config = dict(
    n_experts=64,
    d_expert=64,
    routed_scale=2.5,
    balance_bias=False,
    lr_router=0.00144,
    norm='rmsnorm',
    norm_eps=1e-05,
    tie_embeddings='early',
    seq_len=2048,
    dataset='wikipedia_en',
)
Below are experts of layer 5 (counted from 0) of a mixture-of-experts language model. Rows are named router (the router's row for the expert), up (a neuron's input weights, with its number), down (a neuron's output weights, with its number) and show model dimensions 0-191. Each number is 128 + 24 x the weight over its row's rms, rounded and kept within 0 to 255. Numbers have three digits each.
After each expert's rows: a language model's description of what the expert responds to. This comes from a sample of Wikipedia text that the model never trained on.

# expert 28
router:120162173116098107119147132107126120105142149121139103089177122135090119109132179156113112141147121147134114097121155150129115151096158115146125139133129145116104086135159098112117140113109132097128180167158131142098152101127130133112115116132137105132150131159092138134091131127107089155117138152141106111116140118160093111118106136132095158120061133140103102110149108123055136130074154164170133169175066141148127110124117147124151135148171120091126139166106154143149116085133132162135113103121089158148144125119123168135140149132131130155144107173085150160142129126119129188
up0:151126147153144119101105145100125140166180109177088117143101108141127141170145152137144152134173163135125112119083144098113122110141163133157160107150102110135128147120143095128118126136147140091113147135119119151145141177112145124117201103135100135136189081093119102125102108102135106106128104119108130075131140143120104115130139121150150119112173104116119157116150143108070117166151100123156166140142142126117112087118122129080120115131101122137111122171137135125159130166137139128103166124153107125138118138110076119124156134097118131102178172197141119154094101149145140147
down0:104120115121129126094121104130136138133084138110137137149104122121184158117170168137118117156132085151099123067150139137088135110088106133116100135116118115111151104113119108139087075125134131115102157117115178117122093120118137112104132175113095126149074133142139153159097095105158116136095096117111141149128146123111091114108107124138179100132127166124185142112088144112161125133155134119116113136091102169136142162153140137195099139102094116116069143118145143096109155140109167121141130106144147118162090110108156164135105135130138111087133127111126151151107111114116176155
up1:102117168149164092134129141144085104186135137140142145145109123141109184110120127110149128133153102148139155118086128108087188135111170155103146133126151080149154101125060144108136155130153112130093133143144127110159148190094124114136130139103154151137125150139149092141108122114129070095165123139154143141151131141132103123122181157124167155143138117152139112164120146127102133141137112167062141130156124131126148113153119118143127122148151136111116163126104177124140148091134151139151132125130171106129130149087125114118156119102124147124093097119091142184113113133093165142
down1:103123133120097112136130149118102111142060117127098126138146159122104122125172113120129120141176120158130159134204125120139105151131147088053141167102127159144164136150135126115161106164078130139106109102146109106139123130145136125153116122095120157105099112131098093137127096104123134120113129138181145099158107125119193117120116116154160135110141128179126148071124152133124131116116142091151103107120092164107143100111106143163117120134155144167135122160086100177134111143106133082133125175121141135119126093115143127097113116148124116135170107155160135167141119133137123088
up2:136146144152126187142146099145117136124090108113157117121113140121111162170109113112181109146149130129122145104133123144110171130124159135119121112116147114172155077108129113110158132161123102152123144136167117128127128150135114144095145152136144093131141149158074120153127138182123137103122116156080103130101182139168152101131095115079146145116122092137116117107150181124104139112151147148115106131123052150133189061150135093123159085093131119126143120108185130114113136149113149138156131116151108146150146105111133131093120104151105145136096115097157124116120088108141120121
down2:131175122124115173131155110099142134173108152134102117090104143121127126113118149098122119091136102137147121131162150117156089092135045133151090110156132142123095121100121137094116153139123132148144140096163073129155129122132099149122151110141090104109104106152129130191129121111135115191139140130082146109134106186095120124139141123156135139136171128161099169147155144119172160111117092098132146169117120166123125114157128164136098095126138141077159126136152137086122157109136108095126108125140113128115163141090097106104117143127147083177109117147119131132142142145121121113
up3:114131113133106116148125137139153094095156111137156116151116104195142153144092131124104178068120152109142154137114111135100121143098136115145113139154111110158143123092117103115118092173120144117130094123090135109175120171089146131140116140180125092114165124119069112135144131146142117114138179075131144122091094142158117140137109141107139159147131154117131133140116128133116099161126149108158133185124118150117139087084156140133138157123120145161133117178125149113124117052105121148144120150178138151112137146115157096128144130112106120084154136162154122144116106131180121101
down3:128137154105132119111089167137132103135135123111117134156136115102110078139150101103158146155121144169117117126153166115162167132124193198090137134158151116100120150157122101129111093111173097128130117165140115168122169095175146080145125138160182125125064122120119148120146152118127112146139119126155126131125158102129103101110160133144128122122141106118142127112126134133157082136093122144167091130146138081167146145135156103139129105140113144139121109129097110149108118165146145122163146119104081131112190086156124131139128097148152133160108109141127136149063115123132143106
What it handles: Verbs and predicates. Past participles, verbs and event nouns after was, to or a, such as made, released, became, debut, tragedy.

# expert 8
router:147117141120109136109144131123161139092161156127127126108160157102069133124119163131093106156144096117152118099136105141143123182090149148157115141074112150078122095152109089131099093155129120126109134131139175116140130096140091121149086099127136094138090140178127161118113119126160127132149083117122147163122109151162111116083152142111099163144132134158089119090161101136081103109092152148162185074151106145124126122136120135109124164152152132135118134119098125131091134150124103101110101115065135147146104121121129102113112127133146152145118139156114144165118146110111162158
up0:097121114142138153129142081127079120142119119108151160125115123114142101090133113121134103136135098153098159131106127106135094157139118121174109124150143119151144119098110115123191157115090122123144106107120137131184142088109089105122090101123135115133170126139135173113137131144119167122114159133128133162125151120098093101123115146104101164137115102129101147108149132125119150121141144112155127105155139131107161132096156133106093152161104093145131103129091113164123120114170112136205152092165116135138152135125121122156119153119149112141152164167144112060186165138117113199
down0:152127124114138164109118055097148121127084134099133133111078158140097114131105089171120114103116112125117116127096128122137124094095119123142096126106126164136147105133197106140122150125108144152124130127154106109127091147070107086125089186145153108085129141181112139137127183185096101137161166159117165124135136122147123129091135091155144093101116125162154126117130172129123117129155147106121121161159164137140155128126157151101144126140145142112142112146145131127138135109100102097106156102082113116129113101151131103130119174117167118120109122159107110143112181141119125111
up1:143082121137159094140128106143102117126087161142118166123143137138124108157129125095116073124119073154098116126133124117115184175108135112074089087143111117121130118101161130120157138140171101131149132125097133142143140077147125115127138126123139120109155139119136172110112119117124100162138137102131128128151151138113161103110157100108136117135145141144140103118112139096119147141163158173126155129165129153114086123177130098148108135144139098120141090097138061137136145132120122135117187084152074106139112149170145113080142124134112115108135084146158099179136101150153123171
down1:123110117142115150102133111070119131119175117139111106133149141177127114154130151139119149155146127125139110111117097117121083141139101150122166120124094113129124119150117068132128141102128120084117137130143137117095154150136120089134074140098116139096106100123158109180105123124139168054184113161134136146157135114151125164150116094107099158116156124106133136166141104095148114128095153128102129156145147113151100104111089154143144086128123143166117148129084123114121096119140129134138082138103176105084143132140143152152149176096184140146139190111135113147120137123145161135
up2:112100130143106114126148156140082120167097107116159141110110162110115104083119152127134148143132137175143069117114124104171149117144142149088101128117120125161111116129127134119164124159141120059089134124102071087124102164082126126129168154143135088121118120127097140102136119129143147091127151168157143146122154133120152144138110086094115156124107114109113160127131090146106117108193104132104137162139125150120139103170119150128154109100158139097083103108167146123160071142160114093112121127127134117127088100120133130111139091087144104140153113145161134124131107109094151101
down2:144112097133111088111136137162081140147139105131114137089157124112155151157131135175148134130100147117120104123177095118122138163163096123028162164143133118107126147115151150110138155131097145121101107121132150181177124144098094135116068098124143148118141122121105152149147150137136137181172139133160141118101135135166113151079091132117101152140113081129124129123106104100145111132103104110143131134152127122102147160140128099150073113119163103122121111118125167095147140126121133107147133102162122124158081125148133138122131082112158137129088115138128139128122092089124116088
up3:098117151150116127129159150141119138128094143127137140125148154127112124106135088149120151177114107093167088124100108104131187163111141135080082107130087143128118106093138092157106110142148103131121121192150127167136127147127111156140171111128139135212109169158159146134130108113139143119120099112149157194159152145159069125109134123114142156112141145103111123114128111129078130120123143126111163134115154130128122148095129138110133123085122132141113153112102136134100172139159146128112130100142138141141120104153119087126122123100101162073119143135145126075109083159096114129
down3:161127109146176137108112132122114169140113111142135132128101120127095087137113093118138106152187115154119153105145166146097135102120119125120131156120148117091108123173144142068173132110137139149110171123120109132101166121129099115126136138138102087128121162124146102169122139111166161124121108099121140124128104156104141154152127160100102134156145105143158153127101144089149094140145130101133106145147128135184140098160128135116148133131099101159127128094133076088148123090141127119157128154137119059104184135117102120085152122119128149134157120143189097130112081088086147140
What it handles: Institution name words. Words in names of institutions and organizations, especially University, National, School, State, Party, College, often after the or of.

# expert 7
router:112166128118153142110120118101147157132172100148114108134166182087097099142089127135103115120148142118116105149108158127118121122136144130163107132109114133108096147173147119154105137149092108126114156109143142135130162086113111153151120113108103068138112142099096111131129140144133131122131143067097157103116104143150163147080128172126088176114069166139093112118120101195108116149156122131129144073129112120155113116129136145130114124120134137096160161128129156131128076090098143160091102127110107123139099168138138145089101143134139148141096119152133104133155169101128148165
up0:130129140123135155111142135160166111132146180101082133111109116116124071147094103122123163152154120106097134073135176157143128090151125137113123149122123114141081186136116168091102125133101102086151146138111105170129152158215123081140147123148127148147149118142092122144118119120135111145146130120104132118106160137101103125128159130103121085141105112135149151095148135158154077105133116096157148067098137125117135142146144149118107140081104142124144169131142119141123130105136143149115139150144169145158166116150137147157151169132097133088160139110138145136122113170127150130
down0:138103128154134139113154120162105187163137136063095128115128158177094140118140130146075122112110071113135110109136104129145140129127089112171127109154114114103125167170131115132120140129123122150125146113117163109138128127164112134150064125121107108128126130134175140102132120106155118061102121127084118129156105123109145135118138117076173152114095139135154175137114130134116117116136102125083163133176134171104135106141130120103108144110116134158118111125162118110163182144090144127126168129150127124149145130164087154115152125160154118164153171110156115128171133090135121147
up1:124143130129196142120124163122114070113143148190125137143085105095134081117100089158145162155106130165119141168140132176183148099091084112161156125143096128124155114148121109104049168112141138124075120123126095121127129139102135132154113128175129115122115129141103123118156147139134114110133130115166141119093138126152107163122134097109134142094167166123159102111119126094139127105153117117111155096115143115120135152132114146124060114115120165111129151107123162096114115125120099122092121124124099104128114153115155120093138153160123117142124164116120102137099133090151158101
down1:156119133102126120131111113112073119126099101118179146094091121100105132136101098155138121155118157116093102125163107134114125102081123103117125101144109142121138132143141138108087108122120180103131125110100128137160078117147177158091109129125088106134105170074119121101156137134088154135081136149122146121151110140132125059157138127145140084091110098159119102160143149110155138146103139098105121120109101124136100152126111138116124125090139093175125092136128120138114169139119121158116109122108153118143126083084118163129150109143142109112154158152087141094199122121139129149
up2:100144170128098106120127153147149095147146071114147100140135122155105170152123082152150125121113124109116096126097174129122104165128111124111144114112149151169110160076084156137151113063126171104101113138118107113124135075125123109137166147117124091138112101140133145158145132087130134110143111101107133130096154143147117126125113107161102133139113169156140110163108107109127118154131117133153093171135099108155151102119132129153109107110146147121124127134086156117104120137128135113140194122069111107153100111173164080092079127103165105120145112150142105111106163110141120130
down2:120130083108121114117115093150108166144132125142164131123104133137160101068151102138134162115083129094154140137141143126139136104138142116123120136097129122161171134123120141115134143143160169154108130094115158123099138168154124139118119169190109113116081104144132152155149097115161167126117069136101142133149184114141134144125118110167138135111135143140118088153075141092143130137112129159133113138116151110095138114147116139150115127074165129127144087116171120129100139112124139097155117110110133140150084126133156115130148083157157066157185106144107117070107122101138132155
up3:136119120119124131150109132109093130123116106132127113087112112129150088143144115114108136173149158105131126163132145122117132135128160117121109131136110145113080115110132125143133087120129109156122102103155127148088156124099113129153092143127107133131156170113129149112146139115148134148119177158108140122100118155112123108127100124094087099140176170131119159107096169127126075202187129094152083143110109116171079140112115127151114121108113139136128130119106125124115116131118156155126100149111083138101124164117147107122135132148112114113052135128099168036101092153170145132
down3:179103104166140136145169154106127130069149119130169146162110119108141091123108125124104164115115112155096105090127087108107090110133155116070095122161136132143134126127123161110128146139139189116122109177101115169116130064133144164140113122091152136110115106104155113149137139131173090142133113122126114154157088182124144144129106174131126114118130104126141104134159151109100183124075125122138134165138121092106122131105140159137135141139149144142168101102137098138127146110136168113178141139117136165108190118112122155149154141154121130148119158136125150150109128124125162137
What it handles: Mid-word Latinate pieces. Inner and prefix pieces of long Latinate words before endings like -ation and -ed, such as config-ur-ations, ex, inter, administ.

# expert 44
router:136129177119146140149163130150159114090143134099126125108137127111105120145094137134107080179133082115140126115131111134156136172105160123136106140096130191076126097167131119106086108145107092146107146133156162155132106136100120133130126109143129116149089187141118146128124165149130108121083067121131168122116100150158105107080146109130117110118112129137118119119145112165115133105088184147161126073142092139133136167119125138115132134115164146109121147139117157148117119082131116135142099102073127135123126113106140159156156154134117148150112112150082169164119118084113155111
up0:125129157142121149170135106146130090096126153150161137149122147128135093166114139119120138062141163109139134110135112148100107138149126147160134155148090180144110112130170143118114163119110143119151106112115112117099121135134074116126169092152168135098136132147144135111161089137138138099122138131146114143132127116119115127104118141094134082150109114107104141148149206139127128117096161102153057113093149096109180097096083132127175165121107112140147145052128103164121122116123136095165147144131157124123154129144154137076111114172125138120129108125141098151141136149138137121
down0:118134111124123130116125174147099101160083154120149145160091137117141151122144138104127135133124127132096120160114127122117108140134174108069095109172184165093146151068088149151147143128116157165161153123165144132131123129103125142133102129169152121169101163127136098085156121182089150090117141125122130157132126096140097124177132132080102116172108117121141126152124123140104182159138102096109156099103117121169087115114094116147118102144117116113092101105135108098125130115178137135133144098142124114129176112129091105141115140143109088142145120109127115092116141103158120137
up1:110113120129136117120128101116130150147155131137152110053110116127150146098119164141119105158155110142107158133117106101140102119101116118099148072126160111169148157140097122155095106127134167126114122135127129094143142114144133097137082112116107141107112133123152105095130121196120109103145115111120171185109141143137102140168129146134101120129179151094129175171158154139101157185115098135153176122175149133133139144185128066108120136126125178164160104118142141127142138121131143168101101109102137151130137127161141152131151139116156159142140178122135122117141163152120116131
down1:167124156136133138129121119130144139135177153148139139154123138129127172153159136108132093091107089139064100137109133168154092109162150107135154111187113125123153155104097110070124132107148162098152179148116154144098159119165103139147103180101128102117112134129127121107131150106142159099146142166118088164175109108134122142171136125107102121123084110097074129137146132132115125146156130100108101104111104109124156136136123132103126143114099131123124118084133118087099147097162137137150103146119075083160100114138112094143102089152134143134114103112153141119108139111094157121
up2:106164134101113104175173119157101126118107121185114131141106130184126139127117139102117120122139114139087138076157153167106173127123096075121121151113149098169135113084109136120113136120155073130103159120109129117082095101113122136092154131120135118132129141128121140103138155170158132090127126104164125133114156099143126123126106109128136167128144146146164136112158142121119124125134101158149196122134102123151170093120071114087135109119106110160098166173130105125102142137128119131140116134176136085152096115114116083144113108104102130150102151113105114155080144113137115160
down2:161116124116160078131145162137090111083126147120141148127144129086118132104167135164152123165134084106121130107133123083121122152124114134142152160079111129139101133109129135181158113107125110108104152166085116081149112117129148176118131115137129123120121139113137118134181086130122127128115137126160143138104105136152092159155100117123145096137146142102126132152151106141137096125120105154152057155161140189119177168114104131140157127145129116165123084077127167141116088144088139134130101150107135124146148099150118127106119115113161108122115175103143108125151114186136168142
up3:128107099129112127148141095154065103128096148104137144156147136094141136137109086107117147121082090110129182116175100112133153119133120151157158100137114093157177122155120143132070105097118076139127133116116124138113095124092097135147132135184141138165123129132126079105118096107150104105146138138161119138117118157145112118152095142136135100115127081137148102112122110133172112110146115086147098104173148148073141129133166150127126135118127148147128131135101075145130161113178115123115138082122059132145090158163127095122115096144146115120145105153104140139108139129124121137
down3:123110126124145106166126149116148144122141086142117158100098095096119113131149133124148146140143150118128141095161141130147142135142105113094102155108125110137131107080130141111160172171114146142155101115141059132139121102121145094093123121106125164126132118102111112121100115139147143160114095109133105133112133147150138121114152144132113148106192114117151127128125107109087085070099133101159142132196116140139092146101127116130142117086142088085175159170094137119138130130115148060130138126158152127117151132164160112075171136166148130093148099129165133140171131112134104096
What it handles: Sports and place name heads. Head nouns of team, league, city and institution names, mostly sports: football, League, Cup, United, York, team, club.

# expert 47
router:098153155091120147112130137104094177124108108155093119108138153119081125112127176135100137123125149120132089087134149124128076131127138118171136090145125153096136142154165116123079105156123104131130154126117142146152125097142125111144091109110115147160099115133133114112125150132110139177120128128094186085142111130141165087072119171093112104135069108130090098103111091152098142093101126157104166132160121122142101085120113162141103119161123119099136173137166148128079116127165156154088120130099149129112113136141148140122102135139101137164107126126100148139136128122156139160
up0:114135129097163155090134156096121105122080093156099141123159130110166156165122119073087156156157112124117143080082158099126135103110127163128139127152093130144163097127090147110126142159139138161132122155121141131141131122105166094109115162120145138171127148094142091156082124121113134098107071118134089175117114122146130141133159139153148142138141120141131124147121145097107138113159117108108113158133165156143128149118112113114118099130116100090137142172128147079134158154124137144178078133144162106158093133173150154176112115088128122137177118131101167123114127122136123126
down0:072118108153123130094119135123083167137105147146075101115114096126129125177173153107138140136144104154129135147134168128158097160134143147134129116128117149143159097111131138082110125101106115117118154088157104151140137097129152119133089170107128131137092109141161142098148152133114135045131104119124094143153112135105106120103141102120132110105100143094110134093079103136161132156131146113129117153131122110139182117152146104139103160158094088115133109104103150157138122125148126132115137160125120131142103110160132123108106114111059160144093165142098159191097123133093110107
up1:120052139088093132149132097134111092144114129107182149140119158141175135163125104130096134128129100132111081112095153154162097107113160131097150084153101119110143134120149139104113081139124135108161112137136124123139126135116115128109124110130138101126118160138126114118164109122138088102126095117112112146108118138139092132121116156130127137136198132076089134120124151148103153108148161153151110171106110144151119155157092149124088190109128163178101166108087114127123143110144089130160116094090142128116178123152132133138120112152102142100128105113104134085129153160101138097
down1:159137132122134113116174149116126137138169119066094136150158145176146129121127117131121116102190099149173108090115120111176128112137157136140123161147162149108111118125106105072154175126119124115157109130102131071099096133124124114142142110129121101104122133136162115113117150151099194145162113103106101127118094133128141118119111182150099136168115148125121127142118145145147135115117124143129134111151159163086132126178091114136139150098136136127149114103091163135144110150118063207121114119137140118147138139115119132149109132134101100117123087110091123080142121149130088112
up2:103127142123156141133151132137088144161129066146145115116158108106127165130139138137118118136088134166116142122097138145113115134154099098133079120146145123130119109119125078079133086141139136115119074107135109113129125141115140151158130111169106106119079143133111152130161135135107104106072118154155140143123145103112168095094121157127120154073128167120134089123170125102145086111167111116114141098139126154173129083126101107150105079114151133162077153089173142110122119112110169142120134166166151096138136103123158074094108111143133150108111119123113111081137121126135128142
down2:147121110165104116176113132117114132139109090161133154135114156117134129116132148105127106107156124118095112119117123160144155149158129124073110174117140123115122093112139164150120108156140105113112140114068106142122152080151135148127128141132208131115132094122097102140153106160118134091140160129102156129131123126146139135157102130155114135142115148137098141146118179205127156135103112151136124144167117159095121119135098155112115157169168103147117118145146114185095126156141136137102101093151149138117126125163086118122168123132139077123136132085177159129117100170133094092
up3:168132128148164087162139111108080110103185144112103129129130131145118153160107116091137105118140141132132098116127102120166123141090110137081136141177107098175124067130133138071125149177118104135151114117090094138132099111124108140132129125165097148168113065145125120141075105118126125086081152108132120162099140137126149106143120131122147147102133157114125121151086132127129096117136122140100135122160174116129131080183127131180113134098109160143083169135126144165122156137117126130096120155155120151105132147152152174147098163151134126144108115124125116132109122142151130139
down3:116107145135117127113122105111134120170189106084137150124141148208142140150100116100167087129167092132113149116115148144090125084126128171158108094131145128105122089124105107141142132116117095135144161152112106098104118110101151157130044160146138126118134108102165144122125081126121141145147138095102136139091164130145151124151152124148125129109156119079101131135123137121168163110132115160184093110127127167110098153104143142136141107159134155160137121114124143149139154099109137118100162143099135130116098160180137132091139111144124127131103132101146104076107108101131120138
What it handles: Lowercase word starts. Initial consonant pieces of lowercase or capitalized words after the, a or and, such as p, c, v, t, Ch, Sh, as in v-logs.

# expert 61
router:120151156125137125145101150086132123097142130121131091097151152109079101119129167103130100167148110099131129127124177122158123162113161131152141154124147161115120077169131126119143129134094118140105152141144131144115133115130127104106127132123111123119115138163107142149066134186116108137094128109103133127125105116177123117107144128131099125137132118145134102115127099156072101099093148152123139107164098134175123089102098124126183080137141120103171143150140170173107111139080134140127109133113074152128131125130160186131162160121144159159113092151085141168137108130088143148
up0:113130106118143151103144108142088066133052110128180147144140106147111104164122146116143079111129152085123147109106192149152133152113147136118099129120115144159089119106108161111157093163156144135147135092084089122115161138162110144135128120107111125102151123114104164140137150127128108098149157112096129139128127080136118125128139104141132130130147143139158137125125176143121126105114134108113131123089116115129086075110108103118109161115129114096075085125171142146118175182140137146164131119123129124083100125141100160080133149113131072121130095119140125145141162121112133142
down0:125119137122124135115178103095119142139174150127122147073116139109105118140152181122143111133135147161123146206136135092133145101092125148149119155091119115116139123112136136126146143099147148167136119176138086162143122108135097095134155153130115160173114131103129140129122135120138125098154112102134091142124091160136150108124176137143142149089140113124164197118103122129136101166135123189147146151118119131121145101146108110126140125133125150142118143149167154118116138090169154079087134119117115134119145123084066131076118104131189101143121128114127087149114122113167106115
up1:098124086167060130116154109163132124123107144136131157105130118085101076112148161186133142166129125125144128135112128128133119148148112144101139142115085118127135111093128138093157125139148114179078113110124167138138102108169108086158091158168122137101166138114127143138143141122164110126084117124137129144092129106132101088150075115133163137073136135128133107162148119123154110155141167141168132143129155138112123130102077126106162119103130129131116122112174124129116134110127116088085139126157102122124142157169152097107129121170094109097128136138104134133156153186088123129
down1:145143130089102144125100124159128109150118113162139130105094104119122134098133098126139163138134173094088127115149129133136128130121154143091146149147123083139125125148128127123126110079171099131153096094101131098091179170088164142158108147135133096158117126136159155118149114140096106148097103140114144152093144121151141105129124129142159173143134085143127134111140166121140147123178136105132124086096117120124142068141128142108146119116117180112120096185131170103136143147143163110118182106148133130126148107151149126137160123077091137160105103132100082092144155162084138149
up2:132134140116120150153142113127136056152131141125110148122109079135156126142160134151104134094105121164122105080130145141135112137101105122178169143123085111125102168120154128090172154096095126115136128131142095097151133124101141140124135154156096120138139154140120114159100147152138129165149119113094132166131137130078144163149137089173075150136108144117121083149127132127128131177122120114101155101131122128180127094136143132096139130082137120154158101125089146150105079120120123105128112110133140136085146081125125205105147110124104131136106164096106173138119115146087150133
down2:120117093115122115118106128140173112102124163109129120114126142122184171086124104133131153131152118157114167110094106160121107139159118083084123142115140140078128117109107102153106153136117107124136171147130143126135097164157144154147120150119154084106132107131164143127109153120131140133128103149165137132114098173146139139126095140107149123175128102138160137110134146102149108105062107136152122112094156116155150131131127134096148110124094155125118105096142108121116128105176160149162136109144127093157101172169055117124123154086192125104120089160125118091162152128131162131
up3:113122092146156115124127124133118113133133163107151153117114129135126134130123126093114151121184138056157109134143161104115129110151144124138164131158111145180108114097114141145156129154082148151129151109116127166160112155155107080080136160111183087160100163149139101121101156106146131133123129161133127127126100135143151117154126092133163159130145111091149075116074105130124115159139093107132150129130104151123108125134118150133121133138128099162169107132111132119153125124148109129120116133138113066129115093168105127159100167135127077103110116063093122134104168162157116089
down3:157109148092147137131143115143157129126154134163141118117140137102113103098122105092126146152145125129124081142146110114109158125133135132152138165151142116164113128154082157137112122109100158117104126136171126145135124119127113115180067099133154156154153149159180131133148104155125166095139125097105128088100161220093159121099085168141162120108142103109138119133112151122107151086104098156165130165183134085111125147088107129145112127128145140150120097107140121129095128143140140137175146141130128159117099128122133119115114129142111160182161103088130146105142144102159107134
What it handles: Word endings and verbs. Plural and verb endings completing words, plus main verbs and object pronouns in prose, such as tri-ps, -ations, composed, accepted, them.

# expert 43
router:102171144141126118125136140114102170112196100140107074146137195086081128139105153131081140152132120148137097122161139114121107131133123126148088126123141109131123153156116114135122153139124145173108171112129126140138108109132116133115151120116092107132112103101087111155116148123110122131132097087079164105085108129143159124085092129100123144144055139158119100124104132183113105117129116117139130095127120131116159136084155141156134115137117146090126169157142144136120122117129139130111147098098083120134081173152133158127125172120121123143107105138095108108184151094107138143
up0:114117086107122139143126129079045113132159132128147147165152120154136114106113172086092110166163102161154113133130144115098134136098108159164091109126137088132123108113172120132153145135120139151126140103123103121160096137093129119067117120101143116168151144112125107095083143121136126133143136084130150106091171130131157111105120133093131130127116134126101175121127207151168110153132097122168143093070095136132140132129152128161130119142127139124135111115087105102084115137147132151128120143147125099112093158112134112124120139139145112095144093176121141130162128111138157103
down0:173123099131125115132134112161149081128105136173095134096119127077105129130150125114123130086131159129136073105128138162154126134143140139106122122083093137141080163148117152116130083139153164125080171106120141088151191117135150098169132082098123155115124116138156079131137137114140148109138151134109125163153117131122127121131112091173135142138150120115119103147131101163167141094078141126133172112174156172114158158143116167148137143131097145127094103155115127154136150118134137102160143160105126152145134164150146116125144146136179163126133137161114121164132121116152121084
up1:077150103107126142108111158096138158140146119167149110105167114110143136127129126093150153107136133174187140175166111116155112136104135157119144141164115124152160113129122158132091121134113136192137131152118119145118083135153121159151136138114060133138120081127126143083120138075143120118118151090106123103160091104096126135129112119117147168131084141160128155168151138133154130142112087125135120163107137154142120129134174134090147165140131147114150123095102128164161179120109161150140118117156131098156153136125119163111125159126114143094098119104157125079102156146129155160
down1:124106148115122079130117126119134107164121134118168096125081132112164096139155128110135164166113122138135166091149096113130156107129143114099174150117104118109104126121114119098162124126169099149111100106138102100117130112109143148124092128133134151155133115096097141135151132142124125165135097136134099070125096131080151124109157105137127065083125096132173160142114118118152107130151124121148181089106087123154098115129115115149089149104124127092152141137122153092105121140162135121103136131131134116140113151092143123126146135137075104122098145186122148115155099068167082083
up2:119145109135152141145137115100113141145171100145099155146154116173129106125107122097126084121149153144150156157097160069139112132100118131157068133151132131156138106076089166105151157103123144122158098105137124132110122133102173122116131135152105142164140156108147125099131125156141093128097138152119097143103119114111163112145115128137126099185110129156136151114150122123171118129122125124172141079153109167148161124118125137132136077112139102094173106124125141159124126067166073136127128148130162106118144139132049131153115120089139144151121161146146127130130139104119096166
down2:088125106123126113110106121134116153124153115107130144143147118138173131119183080139129157129123090147139147110133117170104130122134122164125118154138138148114152082107129139138157115125117162124148169146103128152166126145114182104147109124155158130128121177120140123145126133109142135130194119067137100153186144110140113126135124112126120129124129122173152131123118106079116149136135081144153141169107117118107086142093147111189151167090154120139157174137170145108153141163165122148134131119137112147143116165112163147121076119157101138170133161161168113107147093123102135087
up3:123102153127134141089188155101142122137123125154158122112131125081135147116081118113116156143140136139099125127155121105093147152082110149070083111117144123096137139125127113126146115076124137100143098158144123126141151094116117124156073141119153124144117172140107093126084146055137147075112107156108131148076127145133139110107116157134124111115113130060136167130085129112119101117118088182128139111120162156130121125098083131098141115137124126145100116102157128098128125126108110126123188137142116120126108161149112117156098134134124143114174114122108087133151168107137109088
down3:122148136101129096133153174121145145156116192126091133088129148123182092137115108140111130142140112133129077125097111150113122119150135170065128116116152120154160120111102144133136128129110188153113151102153133109128093116124114140145115139136139106093134102127154070125116130109144100118162107124102103128109166168136132131110118129113096110118112163111138146123124152110124107150134154073110123102134146151126099121096112141149152133146109121111161155077165082117116113156138138112098163096110103100138072152152085141165111137070094138134149097090146132129066139108130115109
What it handles: Inner word pieces. Short inner fragments of technical, scientific and species words, plus LaTeX underscores and backslashes, such as at-ro-phies, cyclo-he-xane, poly-g-onius.

# expert 35
router:124180155122105157112151121106169132096145153157107119081162145097078146143139158150117106144130148101141154124139164115132115132137149081138119135137120138118081084144120112122104147144092068102093135140140177132084131110128140126128114115158152130152141140154126143146113139119161137158130137120123135139110079117173140080124121138108067145154126162120135105104129137156086146116120137140177154102140073137121111086119118139091123120158118127092143153146175153138103120114127108148119092130105082156159135146128156138109118167116159151149128107191097151160134130110145108164
up0:158130148136121128125132124159106139165129158117122124127144086151155139156127186125145097114158139139131118140118095146133126157111082136155097122129113094137130071110096140140138193139132172080145127138152105091155171122121082118104191130132146115155100136090156093139148159145151143151128173184146118153147096132142083151127126110084148112088161135131127164133134140133172110142154103158106158132140152131165129108153136139117160134086122164135138117107151140112138128082102130166138108122121117106108134162122127081107162115127177143129081110117117144153147116123153141105
down0:118101127145183115112148142117146135120108120073099156137107135161130083118132119157175144152156132153114122097143164121155167090132121158084146127119131128087098141133150099125132105144144172121095121144170137110083077094095109126103137125167082165137128108105158116117110145110124158102123184119130136128116147137130104127129138157159169159144108130109087140131163099134140083148132108133138100130100133161119131146141148135120164119158113137143099156125086068159105108124099156111111182099137120120118175153124156140174150079106150095116150142132131128122152108144118129141
up1:130149144091174147108124104132167131140124091138118119126126184121098137115088076159117110121138142132103165135138122111133135099103113100145123134156126135149151130079129125163114114119124100080157093144115119097095116156146163146144126091182186100131103150149145144145126073107137126102144164123124139133138111130092128136114142134156125106134101155088120163109179135092150153120137078162087134122172141127136085133120162119141120130116120075124113131106144129137149080134124107090087072094109090114076112139152157155128151104161148149135133129138124122129119150127144093156
down1:176146158123137103135131131154117112136166149142098130141155112146107127133099091131147116119169103142136099157096105150144116136114137145100118176134141124154129118137124167098144097167120091110113160150135187108119170137104098157088144090147117143114107106087126139127129131148128138067107126158095094145091145084127134127126112151107116131096103126121120158122129178176143171115120133145115141092174116134088161128174128157146148144149112108154155112113142101153154098182158128122124141143112129166123113114130119099113151115118113174168120118096186141110134150139079136088
up2:122125108118120113093129108125102107141152148103128156148104114155143121134101106170091119132112113139119141175160167129128152164099129122116121152144155150123151135089130120119088067098167134161114151160104119103116101100143136120109148120182150122143180118106077137087118102161184096142152168144132120115146091129128065111180123117150128164148143087155107160077126154149160193142095130145164096133126110128158116128100089156125098152124114145131118127148143179130146131114127124141133142101118113095134110158123159129136121124143165136114154165161109139102122138146140129124
down2:082096138114152164099098083149137102139106116101105135133128109130114119080126104131165163172171119139106138131095143116143128079103162107091111108130146178114142137089136165108100092095127082095116117121145114090138118093130119130090140108157172130145170158108073128121131145170118133140171143115103128120091101113175085113134099114157129154126119118151137113098109143116129157145132124136137129178130124119163151111123141088116110112130114123133119136143072078118143114140160150123145116132128114098114160145104102113150118147131157103110143140142136077119060111106113118155
up3:129120112101060097105123134110129114167099134135112152175106116101138080102090105146139139140138138148121164127102174077137138154099117135103087123112156103093090121150145171108146149142123134122109096151098119082122148111125158106138116167125118139139121139134098173145129087124093128131127159116144086097098119137124126161116130131137132114104144153140131171154120169127145140161133120101126155077157111160093167155108143105084173113147129089159107129162145161116092091110136133130154100127146141136146147117101146112110182112156125136088132099178162129136116095120147121140
down3:152109155115154128112083111120169107091107154079150146134120137131104109127123133130148153155135127142129116126165143151125148134069123157138103102134119107129137093140145123129121153130099132179088074150114097110120131147106156112158123151113162149114137124151137135165107108145108116127123125132143120149128130165155173180149115140161148134141136119139098106136127160170067113125115125149141109086152122109131178137129166142194121164126130152122124102154104104095110134109117165116165116084163166156094157111155130117124148133145127125079192088135073145133125140154085120124
What it handles: Participles and suffixes. Past participles and verb or noun endings after was, to or is, such as known, used, released, -ated, -ed, -ation, plus World in World War.